Below are experts of layer 4 (counted from 0) of a mixture-of-experts language model. Rows are named router (the router's row for the expert), gate (a neuron's input weights, with its number), up (a neuron's input weights, with its number) and show model dimensions 0-223. Each number is 128 + 32 x the weight over its row's rms, rounded and kept within 0 to 255.
After each expert's rows: a language model's description of what the expert responds to. This comes from a sample of Wikipedia text that the model never trained on.

# expert 29
router [140 102 116  77 157 172 153 171 132 154 143  92 157 164 119 160 194 129 122 136 123 136 162 109  48 188 117 174 141 138 160 165 158 141 143 143  62  85 128 104 179 178 115 118 101 142 114 161 121 139 192 194 123 181 121 120 155 112 147  92 117  70 133 141 110 114 146 107  99  92  63 143 204  98 149 131  68 172 135 163 116 104 148 140 135  99 108 119  98 119 125 174 128 157 129 151 116 115 124  70 136 121 190  92 166 142 145 101 159 157 162 153 140 117  97  80 110  95 175  28 132 116 103 138 126  99  74 148  78 112 116 139 107  96  78 131 125 195 180 102  98 108  95 153 117 151 144 135 181 192 169 134 144 137 114 124  92 154 105  99 150  97 136 171  86 161 152 116 121 121 165 147  82 149 120 171 184 107 151 159  78 139 121 158 101  60 137 131 109 183 133 130 133 106 152 121 151 131 153 146 130 134 115  93 157 135 162 174 111  73 116 118 150  95 174 119 117 105  33  91 145 108  93  67]
gate0 [135 141  97 183  76 131 120 187 137 139 109 129 122  84 195 159 179 116 148 136 115 158 128 100 121 134 150 146 145 170 209 128 100 148 141  87  76 137 136 146 115 152 106 135 146  85 186 127 103 110  77 138  99 148 200 132 205 114 111  90  64 118 131 144 149 116 161 103  94  81 107 102  98 155 183  98 154 161 115 117 141  69 102 111  77 136 141 155 125 137  77 176 139 170 118 122 163 123 110 132 160 130 202  72 102 172 109 138  99 114 128  95  99 171 139 139 167 191 123 114 155 126 107 105 182 131 118 120 107 172 110 138 157  78 151   5 132 129 150 184 110 162 103 131 170 136  95  91 140 159 117 138 189 185  71  89  69  88 103 149 127 182 137 122 131 128  77  83  97 137 126 131 108 100 179 132  52 149 186 105 156 117 135 141 110  98 118 131 106 130 116 114  81 128 108 122 176 169 121 154 163 140 143 180 131 130 118 129 160 138 131 114 146 147 109 180 150 110  72  88 118  89 117 109]
up0 [128  93 113 136 127  82 176 150 151 114 198 176 138 158 159 115 110 127 139 143 174 177  86 115 136  98  98  85 130 154 108 116  71 146  60 165 165 131 121 109 122 121  67  83 166 125 108 138 120  82 118 126 154 126  88 149  96 153 135 116 129  83 165 112 154 126 147 174 135 127 185 108 179 146 139 138 141  85 146 125  82 170 213 124 170 141 125 151 109 180 139 107 187  45  79 132 136  85 108 170 100 149 109 158 112 102 181 133  88 142  95 170 109 183  88 120 168 125 113 153 203 136 170 156 112 125 130 158 149  75 108 141  64 185 186 152 128 133  96 159 148 187 153  90 123 142  96 146  72 172 122 113 114 149 190 189 107 135 121 106 147 107  95 140 170 164  91 157 122 192 157 129 164 128 124  61 103 124 113 147 106 154 137 145 137 183 157  95 126 117 151 123 163 144  73 143 107 117 115 101 146 102 117  98 161 169  85 154 106 150 202  99 127  70 108 127 102  91 162 110  83 131 159 135]
Description: Words inside quoted song, album and film titles and media credits, such as film, album, vocals, episode, Released.

# expert 30
router [159 139 132 177  44 138 144 181 166 159 109 217 113 130 111 183 140 103 110  82 144 117 134 107 111 106 171 130 123 168 146 148 124 129 160 102  70 102  98 156 182 167 108 120 125 166 146 201  95 123 149 171 108 124  40 114 120 123 134 104 147 162 142 106 171 114  90 134 104  97  96 137 149 155 152 138 127  99 142  93 113  29 137 223 121 133 159 128 136  73  70  78 134 117 110  82 100 128  91 109 148 115 107 103 118  99 185  75 151 169 133 157 143  61 151 124 122  72 101  89 113  89 130 157 143 157 161 136  80 160 108  91 123 131 134 100  98 134 155  79 145 129 101 132 109 174  92  75  95 147 129 117 176  89 118  82  93  91 112 131  94 111 106 168  86 160 102 107  84 144 132 168  73 138 155 124 170 172 131 154 145 158 162 135  85  67 110 140 145 124  93  76 157 128  80  97 129  75 192 199 112 122 150  98 113 117 130 176 123 133 160 134 128 129  97 150 139 106 128  99 111 131 115  95]
gate0 [ 96  79 178 161  93 124 114  95 126 142 115 131 107 135 137  93 108  84 108 139 104 157 134 162 131 171 177  91 167 101 125 137  89 166 161  97 137 137 171 140 184 178 138  60  93 147  84 153 135 166 135 167 155  76 116 115 130 183 119 147  74 100 118 153 114 136 174 108  90 161 133 179 101  95 102 120 158  87  70 124  92  72 174 149  59  92  49 104 188  78 159 125 102 172 104  94 106  76 158 130 110  70  96 148 127 105  93  89 181 171 155 155 109 129 157 135 160 177  95 140 140 118 162 123 188 138 123 155 123 123 102 132  78 120 141 158 128 129 205 104 143 108 132  84  97 127 140 145 121  95 101  94 135  87 121 120  79  87 102 120 127 140 168  76 126  81 120 174 161 140 120 115  84 135 124  98 136 134  87  82 117 164 162 115 112 207 102 103  80  87  85 103  99 156  77 138 178 130 164 147 105 140 137 120 118 187  96 143 158 119 117 140 175  74 132 165 100  72 106 150 177 116 154  95]
up0 [ 56 147 162 157 112 191 102 139 134 162  70 169 148 123  79 147 124 111 110 117 101  86 104 184 103 139 154 114 155 137  93 121  94 162 126 117 110 141 132 101 126 198  84 136  87 105 116 166 100 129 130 173 159 123 136 121 112 136 162 133  45 113 161 113 144 125 162 108  95 198 136 138 148 162 175  83  81 143 117 138 166  30 122 112 119  68  47 142 133  72 145 128 108 172  80  96 117 127 167 160 157  99 181 117 146 153 133 118 201 177  86 131 111 118 125 176  84 113 126  99 142  95 134 110 141 145 167  94 131 105 140 115 125 116 160  71  76 124 172  88  95 112 156 146 107 159 119 149 135 126 134 137 190 140 122  94 158  78 139 103 156 180 126 101 126  98 115 176 101 188 127 116  81 149  93  96 166 121 122 141 128 124 185 139 100 165  98 148 140 113 117 120 167 141  22 141 179 131 133 132 118 135 184 113 135 154 124 159 118 106  54 123 145  97  96 120 136  90  67 184 163 156 153 100]
Description: Numbers and spaces inside tables of scores, statistics, coordinates and dates, such as 88, 400, 000, 2006, and "+5".

# expert 22
router [162 122  77 167 165 146 110 138 172 146 156 152 148 133 143  76 160 104 113  51 139 139 113 122  86 115  88 103 107 158 157 143 128 122 141 136 117  55  97 152 170 164 113 101  94 172 142 155 103 143 158 115 178 136 119 122  77 144 153 131 152  98 122  63 188 111 119  85  96  82 125 113 113 153 182  55 139 134 184 157  91 124 188 144 122 150 107  76 158 126 109 115 127 143 132 161 131 134  77  80 109 134 156 146 120  89 156  49 151 106 120 163 147 131 100 191 112  71  75 144 162 149  98 145 190  88 112 105  79 171 135  71 135 148 154 136  58 143 111  54 110 114 127 133 123 116 114 137 158 135 185  84 170 141  99 137  60 146  87  90 140 148  87 113 161 175 138  80  75 145 132 168  91 123 199 166 181 178 136 153 133 124 120 115 109 105 140 117 101 149 135  88 148 130  98 126 183 106 120 150 103 166 132  66 135 136 157 182 163 145 179 164 158  87 145  91 141  99 166 111 124 178 134 145]
gate4 [127 113 144 132 184 111 154 172 138 145 158 127 109 115 139 136 132 156 160 159 151  88 107 133 126  91 176  96 149 187 118 191 123  55 108 166 117 105  88 114 184 122 148 153 124 119 164 114 155 144 161 128 117 125 134  67 102 136 115 131 138 134 139 141 126  94 123 110 122 155 160  56 143 154 108 132 120 116 107 182  73 117 173 163  72 171  85  70 166 130 144  98 102 114 135 118 126 123  66 190  96 158 109 122  72 144 117 152 182 106 170 133 152 162 150 142 105 145 123 150  78 125 116 150  93 156 159  91  94 152 107 140 203  94  53 104 115  89  56  99 157 163 155 141 124 148 146 109  87 122  95 128  95  91 135 104  77  29  98 103 161 146 102 135 110 168 115 169 149 144 162 155 117 114 128 157  80 130 151 156 150  78 129 124  88 132 133 194 131  56 124 173  88 147 120 127 139 215 206 128 140 147  95 122 136 187 136 147 122  76 132 171  95 163 197 166 140 135 112 114 149 192 139 144]
up4 [ 92 110  87 112 130 148 146 102 188 106 187  92  83 120 121 142 114 141 157 102 148 130 146 152 149 142 187 126  93  77 118 119 120 161 195 114 179 151 164 147  95 135 121  97  91 130 126 108 137  95 127 130 112 109 112 176 188 161  58 119 159 144  91 129 111 138 162  86  72  72 117 127 151 120 142  83 112 131  97  82  88  72 112 110 182 175 153 116 142  97 138 169 110  66 123  64 139 109 151 117  94 118 152 109  97  67 165 177 131 133  94 103 114  72  93 145  89  94 134 136 153  74 119 153 115 181 142  96  99 139 114 113 100 189 107 138 131 188  89 141 132  67  63 122 143 111 125 181 135 162 141 135 129 197 123  94 166 135 113  67  73 166 144 157 172 145 141 150 158 118  75 111  92 177 167  82 150  67 163 110 169 102 132 156 142 173 109 148 138 146 190  88 120 143 228  71 127 144  66  84 138 116 145 140 154 109 116 127 110 137 128  94 127 145 169 125 141 154 132 137  93  86 137 115]
Description: Taxonomy and chemistry terms and the numbers and units in measurements, such as Genus, -idae, species, Phylum, ethyl, sq, mm.

# expert 11
router [153 146  92 147 134 119 197 135 129  90 128 141 155 192 140 110 189 101 137  73 155 173 131 149 136  92 129 140 135 138 144 176  87 108 154 124 117  82  87 118 151 161 114 140  64 166 142 242 103 158 136 175  97 183 105 132 106 104 116 105 166 157  89 129 150 159 112 130  68  71 122 134 139 134 115 155 107  79 138  81 127  67 104 170 187 148 125 124 137  86  74 131 157 116 102 159 104 105 189 107 146 103  92  68 105  87 121  97 152 155 149 144 109 135 114 132 129 139 117  44 178 128  68 131 176 148 142 106  90 177 132  74 111 100 131 134 117  93 165 122 150 104 142 138  88 170 109  79 124 120 122 159 174 130 154  86  93 122 121 118  87 118 166 165 101 128 116 121  82 160 145 184  58 122 162  76 103 163 132 187 105 136 194 193  73  67  94 116 135 122 134 158 126 152  94 104 140 133 142 187 155 169 129  84 181 163 124 169 129 160 164 146 124 108 120 100 130 116  83 100 143 136 123 123]
gate0 [103 188 119 167 133 182 214 110 172 146 150  82 110 196 203 136 175  95 176 121 114  85 152 131 120  68  82 126 152 175 165 173 107  50 135 155 160 117 117 102 123 142 117 173 119 135 142 157  93 108 135 112 120 135 140 126  93 115 123 114 124 170 115 109 167  80  66 156  87 150 109 120 168 129 165 125 136 100  80 154 118 129 196 127 161 171 168 118 141 144 102 102 109 142  91 126  51 144 192 152 159 168  80  89 117 160 103 124 126 169 138 123 135  56 127  95 109 122 175  99 130 151 121 179  96 131 152  93  91 150 128 118 115 139  81 133 124 138 166  99  94 141 136  98 157 189 101 151 165  58 172 149 172 125 154 134 108 183 135 178 141 172 115 121 166 104 146 101 177 145 109 131 102 149 152 157 125 125  62 175 136 155 163 171  98  99  85 105 114 140  78 157 161 162 122  82 122  60 156  89 144 145 136 101 177 116  97 200  97 108 114 133  79 154 125 113 167 142  99 134 134 136 143 121]
up0 [116 161 171 128  98 132 122  99 183 154  56 127 120 125 150 122 176 146 103 130 117  90 123 128  72 105  99 185  99 154 106 126 132  83  97  90 129 124 122 149 148  99 159 121 109 111 169 193  84 145 118  99 134 123 116  86  67 111  51 118 180 155  88 139 137 112  80 119  79 134 129 145 115 121 130 125  93 195  69 135  74  86 150 184 133 136 170 162 175 122 114 122 147 211  86  96 147 142 181 138 130 141  92  92 130  98 126 130 129 182 126 115 141  87 142 159 130  96 136  27 124 109 167 171 120 123 159 155 102 156 142 157  96 157 135  96 137 166 119 127 136 130 107 124 205 118 104 100 140 125 116 105 177 129 164 117  77 171 133 125  95 179 114 112 182  80 148 161  68 130 111 139 137  87 124 137 145 127  84 165 121 142 186 129 130  86 106 161 158 103 104 138  79 130  85 126 156   0 107  90 128 129 132  89 126 125 122 164 141 158 146 148 130 165 187 157 132 105 118 196  91 119 111 167]
Description: Common first names (John, David, James), single capital initials and abbreviation periods (U.S., John W.), plus country codes like USA and position tags like MF.

# expert 0
router [170 140 101 140 195 202 132 126 161 183 151 112 145 172 118 141 153 146 129 130 124 123 143 114  87 123 117  95 183  82 156 122  87 117 145 119 126 123 108 123 158 183 140 154 148 137 107 195 117 136 148 153 135 197  84  92  91 176  99 173 106  92 121 140 136 105 149 135  66 101  77 124 189 149 125 100  80 199 166 141  59  69 166 160 166 170 165  87 123 122 113 163 107 150 155 136 113 154  80 104  63 143 151 103 161 181 137 111 137 167 133 107 204 111  77  93 137 132 128  74 117 132 139 174 130 107 158 151 115 109  81  95 150 141 111 140 109 156 193 103  57 116 118 156 124 140 145 140 154 162 172 119 136 110  97  81  93 143 178 153 142 154 164 134 107 121 126  72 107 127 121 118 100  78 181 144 151 105  70 141  81  69 105 144 144  71 146  74 115 172 150 125 137 147 135  92 141  99 120 132 176 177 112  93 104  97  94 193 144  95 147 143 108 164 143 116 157 169  62 148 121  92 125  83]
gate0 [111 126 122 194 154 126 155 151 154 149  84 112 106 204 153  78 201 102 140 229 143 147  71  53 128 142 114 135 169  62 168 132  97 113 115 127 125 129 124 124 126 183  99 135 149 131 133 180 121  79 165 153 145  98 117 114 169 170 181 118 180 131  97 103 121 117 121  64 134  98 161 101 167 116 118 143 147 122 155 154  96  92 165 149  98 120 117 106  93 131 101  95 133 129  77 153 185 178  89  88 155 140 128 161 142 135 131 134 146 114 126 126 151 137 115  99 105  86 138 153  38 154 149 139 100 164 158 149 165 124  91 103 171 172 197  93 126 115 170  98 142 125 145 124 164 188 170 136 128  77 179 137 127 134 221 157  83 103 146 146 122 105 102 160 178 152 143 113 189 116 157 137 146 210 208 145 107 142  99 107 106 116 130 119 135 116  93 108 147  99 104 149 144  89 110 172  92 205 126 106 129  74 157  99 116 139 116 113 114  71 116 115 113 136 159 125 149 108 159 121 139 107  79 122]
up0 [124 115  93  87 174  92  74 108 136 131  61  81 150 161 118 141 147  71 141 130  98 136 120 136 176 180  56 116  99 115  99  92  83 180 114 105  70 129 131 127  94 176 101 142 124 141 104 145 112  92 155 150  88 100 128 168  77 118 115 143 163 142 124 148 160 120 120 201  91 153  70 156  77 135 128 150 130 138 114  89 112  54 150 120 103 157 128 156 184 175 131 145  78 104 167 156 149 165 138 115  76 105 127 152 133 154 162 114 112 102 153 131 137 113 148  74 165 163 133 127 183 112 150 151 136 170 111 122  86 167 144 112 159 167 145 139  57 142 198 138 118 140 129 131 169 126 149 113 133 120 113 116 105 117 113 135  83 120 174 119 150 104 119 120 165 105 159 120 114 109  77 137 121 155 114 128 101 126  86 182 105 171 111  63 205  29 121  75 145 109 184 144  92 170 101 132 115  87  51 113 131 147  60 138 187 166 116 171  94 170 156 176 129 123 140 187 149 102 117 118 105 163 129 176]
Description: Word-initial or inner fragments of names and foreign words, often after a hyphen or quote, such as Sh, Th, st, N.

# expert 23
router [136 150 146 142 112 126 121 176 139 154 118 103 132 103 130 124 120 114 196  51 124 129 163 128 128  92 118  86 107 107 130 112 108 100 155 118  60 176 170 122 141 131 126 125  92 207 159 138  73 180  91 133 164 167 105 130 134 110 165  81 113  88 120 114 133 107 120 136  46  61 106 197 202 165 133 116 133 159 161 156 131  88  92 144 137 160 109 116  92 123 142 119 117 156 109 113 124 129 183  88 121 115 144 127 125 137 102 177  78 132 133  86 175 108  68 123 209 127 110 103 124  79 162 106 186 113 127 173 148 171 146 112 105  80 103 110 141  99 146  80 162 147 137 172 147 158 109 116 164 114 100 161 204  77 112 117  71 125  97 108 114  50  68 139 129 167  79 173 100 155 115 148 141 128 110 153 105 159 111 183  99 124 157 142  34  93 173 111 173 127 105 121 136 134 112  93 181 149 160 166  83 119 148 127 171 131 136 169 119 130 156 107 168  53 106 135 178 132 115 112 113 101 147 136]
gate0 [147 140 117 138 176 163 101 170 195 135 132 109 150 112 126 116 136 135 227  89 139 128 138 108 136 105 201 106 147 147  98 169 168 127 165 104 127 145 119 184 141 134  91 112 128 146 150 157 124 184 165 148 157 124  88  86  64 188 189 161 137 157  70 108 130 135 197 126 137  82  29 145 117 204 140 117 140 115 149 144 118  65 138 136 115 139 122 127 158 144 128 137 118 139 145 122  98 135 134 180 130  64 143 127 124 207 107 125 116  63 144 117 143 119 131 138 152 155  42 141  90 118 164  98 108 156 147 164 136 143 146 106 171 116 137 129  98 129 141  95 145 143 132 150 144  77 134 135 186 111 123 150 172 117 115  96  36 123 135 146 134 159  95 103 145 100 146 108 107 151 150 163 165 169 119 140 153 146 138 161 117 147 122  96 150 163 169 113 138 107  60 116 135 149 142 138 115 173 184 149  69 129  92 169 124 113 154 177 144 111 127 154 146  83 184 148 160  57 194 148  58 147 174 171]
up0 [120 128 137 162 176 149  75 119 104 141 128 128 199 131 131 133 140 155 124 123 139 149 157 128  61 120 101 149 142 132 158 104 105 184 109 103 156  52 143 130 104 142 177  80  58  87 111 127 117  96 115 115 132 150 184 153 135 100 105 164 113 141 133 171 141 118  99 103 124 137 112 128 114 129 170 115 135 192  96 183 131 137 140 119 147 102 124 128 115 159 104 159 119 122 123 225 150  85 106 123 129 190 225 137 110  97 153  97 127 153 115 166  71 168 145 109 111 138 142 132 170 125 106 198 135 154 158  70 136 143 142  79 134 116 147 131 154 115  88 161 141  83  86 147  83 121 172 183 125  57 149  79 132 142 129 148 151 151 130 126 124 157 127 172 122 149  79 125 104 141 196 145  87  79 149  93 176  86 103 152 113  54 150 134 130 101  95 106  62 172 130  60 112 122 152 142 159  98  97  92 200  77 102  94 101 108 157 146 167 151 161 139  99  65 116  90 141 105 174 121 128  77  98  66]
Description: Minute and degree signs in coordinates (45°25′), table pipes, dashes, semicolons and ± in statistics tables, plus some prose of.

# expert 4
router [130 129 106 166 142 159 182  77 136 157  84 116 128 142 139 131 167 149 148 128 132 177 159 100  88 170 120 144 146  75 159 152 140 132  92 132  78 134  95 131 159 135 180 158 164 152 139 203 111 130 162 167 159 127  67 172 100  98 136  49  97 126 172 131 140 151 179 110 115  44  59  83 130 105 127 118 106 133 151 120  85  50 123 157 161 107 147  94 106  93 102 104 175 152  92 139 151 112 144  76 162 122 142  93 103 137 124 135 150 105 126 111 142 108  70 133 139 107 173 115  97 110 126 108 115 109 115 161  86 137  71 161 101 134 152  96 138 117 162  67 165 167 100 117 177 168 112  53 186 114 182 158 125  85 119 145  79 151  71 120 148 138 138 217 115 163 130  80 122 126 118 142 121 138 122 106 114 113 172 123 121 148 149 162  93  80 129 136 178 132 117 143 164  86  90 105  97 173 121 225 135 139 181 130 163 157 132 118 108 115 111  57 171 119  91 158 185  96 162  94 144 108 142 127]
gate0 [176 118  81 179 133 157 115  98 116 163 143 142  89 111 126  41 154 136 135 123 128 178 134 152  98 117 135  82 124 136 183 154 178 200  71 123 108  95 137 180 144 147 128 104 196 165 112 142 111 201 110 168 145 102  76 144 142 154  87 124 140 109 126  91 160 138 123 103 115 127 133 158  72 131 145 111 122  79 112 126 150 108 163 106 120 107 128  63 141 158 155 142  99  98 150  78  81 143 114 176 138 104 116 113 175 124 109 158 161  84 171 144 168 109 156 166 140 125 124 142 154 159 130 116 170 133  78 115  94 176 110 129 173  52 200 160  98 162 102 159 159  95 170 178 100 162 123 162 213 167 113 125 148 115 107 109  62  66  95 134 108 157 122 124 122 150 100 132 106 158 166 129 144 121 128 141 189 162 106 137 175  91 141 128  84 152 148 120 105 128 148 118 134 206 171 160 138 147 159 160 159 106 192 106 129  73 108 152 192  96  75 115  86 129 125  52 142 138 140 138 149 165 136 165]
up0 [ 71  60 139  80 127 153 143 127 137 147 130 143 146 104 126 130  99  89 150 127 128 106 162 114 116 132  46 147 140 105  87 107  93 136 133 151 135 144 112 141 160 122 132 172  92 138 111 152 125 124 139  46 152 157 163  62 139 156 131 117 156  95  93 144 143 106 130 180 131 143 101  63 161 183 114 101  66 150 165 119  92  84 136 148 122 157 147 138 102 164 154 160 118  83 132 171 139 145  94  93  99 118 140 102  69 143 101 109 153 187  94 124 136 164 168  67 102 111 115  80 103 137 118  91 148 118 205 107 142 151 150 117  64 126  82 110 129  89 157  34 150 143 115 148 173 123 134 161 133 102 122 155  98 120 153 122 108 143 112 165  61 118 119 114  88 121 123 138 104 165 125 198 129  77 116 108  95 170  75 128 113 162  50 183 118 131  76 169 136 163  68 193  81  94 124  53 110 164 103  65 161 142  94 186 132 127 156 159 146 147 168 122 159 133  86 159 156 149 134 153 137  97  86  92]
Description: Final words or pieces of multiword names and dates, especially in tables, such as District, League, Road, Cup, June 26.